{
  "moe_layers": [0, 1, 2, 3, 4, 5, 6, 7],
  "balance_loss": 0.00443,
  "lr": 0.00876,
  "batch_tokens": 262144,
  "seq_len": 1024
}
Below are experts of layer 2 (counted from 0) of a mixture-of-experts language model. Rows are named router (the router's row for the expert), down (a neuron's output weights, with its number) and show model dimensions 384-511. Each number is 128 + 24 x the weight over its row's rms, rounded and kept within 0 to 255. Numbers have three digits each.
After each expert's rows: "comes before" lists some tokens at least twice as common just after its tokens as in all text. This comes from a sample of Wikipedia text that the model never trained on. Tokens count by the router's weight.

# expert 3
router:135092120128145195125107191157133133107119104141108141149150116150147109107144123129162105099132136122117149122113168164147101116112101132120123120117146115127181192122168115133139106128074135134099154064139115133170131108128105111150137119125173150101093088106145161166124095139119136109110138129084165093132120140162135116135127120124135121106139110173110142131119141132150142133128
down0:084133149165164138166134138089142135134092148111136099173168155169191145120130163120121092117086112130133152107158108074131128126172165156118090167142134139146172146126123123133168141139191143145116154128118145108120100134116136125125149142124148122124104130127099146137161066144140086165101120158127121116132137139103156148128107140143171168138146069086125196155134129109114098115114
down1:112118116148135136135154079127122131117139160142110112118129089144167162142164189117123149090134108105148080170118144143146171134147099102161120125103126083146125092154145124131116175113164113161108133120123132139142155167123143133108113138098106136094173135148109105098125126104091125056133146139073140129151131128125151125129131118181131140158093172163155113114145140129128144093157
comes before: " |", ":", ")", "–", "′", "″"

# expert 9
router:123104089093110144140122123113108140138132126137093183136137142184068176141135160111150111099143138112122118100154092145139112161126087151136110177123087191108162129137119107143116146135126101193145090115115125153153100120115154149126168142093098108122104128184184111147155126126125155139099098143165115139110108135103149135119125112106133144152155150127097168112144111161118083175114
down0:123127126131151122070106126115104137119136134110186095121144141167101129102126146089135115067119086167156147085083143076172134150144132115167114131132142083130172128128107097129085147123114087150121124146120117118140163167102159128134121153134113114162124097132138152128153121183113178137137131105118091111122094125132129100162142173147129078146091177093135121146120118125130120095165
down1:135170117122159158104129115128149165116119101123129105151135104134132118131108179116145102121107124133119161156142155132155098121133140137074143130122161130130107143117129162131116126103141086128147164155143119142092087132169128125128167120068153123165141171106119140138081158146175150203144150112138139141138106099104143124121154148082120106073138112124127112157165152158128128127128
comes before: " ", "\n", " 0", " 1", " 2", " 3"

# expert 14
router:130172171131158141098147124126125174142112175127149082095124156094116128141146114128094116111167091153119096122107203123181170081100140127160092084178158107150144119118141120162143134111117165146106175163134115090180102137128100150132102138162156130122125145115089126138088152105144136134117166122174151120144144147105151136130121106130157123163117127114123109133166127152104132162140
down0:183138150128124132154126151093122168140167133107123152148123116153147133131102144140157125124086131132142121133105071151150111131106104187115124154132101120119140108128131119136165088169140078138111132094124133106149102119150119133103112118135159133083155132089124131113104165169171135115110100107157113151129143125134108126116130148077141131148154130117125106132118187152122095181132
down1:113130168065141103120143177150127139083134121120172124163103129149163112122120144120103125133143128172150106103110096118124167075103106127168101087102108134147153135113119132093140114131127127084117107153103120105106131129116160082087121159102113095106144106149137089129129129131118150130097130092147143083137126091111136140154146115118172131134117165174117131113140115152119119110106
comes before: " the", " a", " be", " his", " an", " as"

# expert 0
router:110124091147136140089139112132117173116171149094114171137112114110104150147104140140124106118133138070126126102190139153166086192102115115134191186135126169129123140128109112155114119176125118179132117089102136136119124094136114140101186197163160139124119104152130130141157085080122139159106129144113176142134163109133141124130172125177130118162096121105129175110083121132096128164129
down0:135114118097113111119087145147162149114118142141155123124120139148124172173116103115177135111144128120121125149156089122131152130114143111137111118096162116111111111169154122096099083121120109136150135148137093163128162129158107129155122135098121189135111136100158136102130085162174138151078119116149141152136162116127159092165141126130037146137118137123107110124135066113150150133128
down1:085125133131139141105138134139119144132138132106116118151170135156087145138128152137136171133106136150158151121152167166131141134163168132079153145119152150083119128122151128124158143106158122123152114081141162130126143151136152154139124132116127103148150122112140183156136128109139117134101085137120101110115089095116159107122130147143237141176115088092141145152128123136123183159128
comes before: "|", "-", "\n", "==", "The", "==="

# expert 15
router:109161144072135108143154112151134146148149173124163134155110116116126160138099154104132096135120144126094161106175146098161111082135085113122156118117141107163094092127129134145172175125095170132147143129151134157152171121161124147110111175115127101133208119131159090107148126122153117116082113122117127135127134159139113137148148146136139129152139141117115149103160153069126108141105
down0:157138079126166134159073094170138123128157152121131154154127116084124145164141121151178094158138150135153185148140128102126154115113128122129133127090128148079136116089116159173114099080144177127122102165138121153137135121155124112107158130130104125118182128158129135108122112144094129127089115126120172131145106128095149146111101112177127109126128136110099065157143094103145112129137
down1:122107134145168134101137130138111085136161158132128115093148183129082107141148099106069108123105149110138117127123139096083089137143120094166079123152101145098126123094133116132149137118116173140118140102106165144100175086128106144149153133125156144104132136124120128086126110165088127136116106119175135128121083152109117113118114156149127139134125142109117128164135149192113121157136
comes before: "\n", " The", " He", " In", " It", " She"

# expert 8
router:106118170105127122133125126132117164129100150163149119124122157130104109120144131131155090141126143167138138154178155127164141122157145096110109087137124135119105126138086150136124096124103106150155167146145126114112114140145155130106090112143096076119169098147111136116163146115178123150149097148154091080104120075162156114114154089144127077121120078129141094132100178088113157112107
down0:113125138132140092135113123127202114145131135148150131152132125092126118133084132097111146100105141129107153113143126148123121140127134095134179104120082118151173174119160097113124149152149107130111143156127147127112093145112153140158142161150100150091134129120148144091097104105106145172160110124130104072083194130130112133112141144141138131156100096153121123095112139079093132120149
down1:131123150125137118077153118098110161143136119130114109168130109102082116132121129173119117141129151125158143131152139136127134128131138093150175170140115117097140116135131124160142095163125130133107131114143083158108127078091152141182128161133141105142111153142125094133118082097157134079164110088101126123118182102129149153167185139150149153121139169109118140129121114147146111159168
comes before: " the", " a", " to", " in", " by", " that"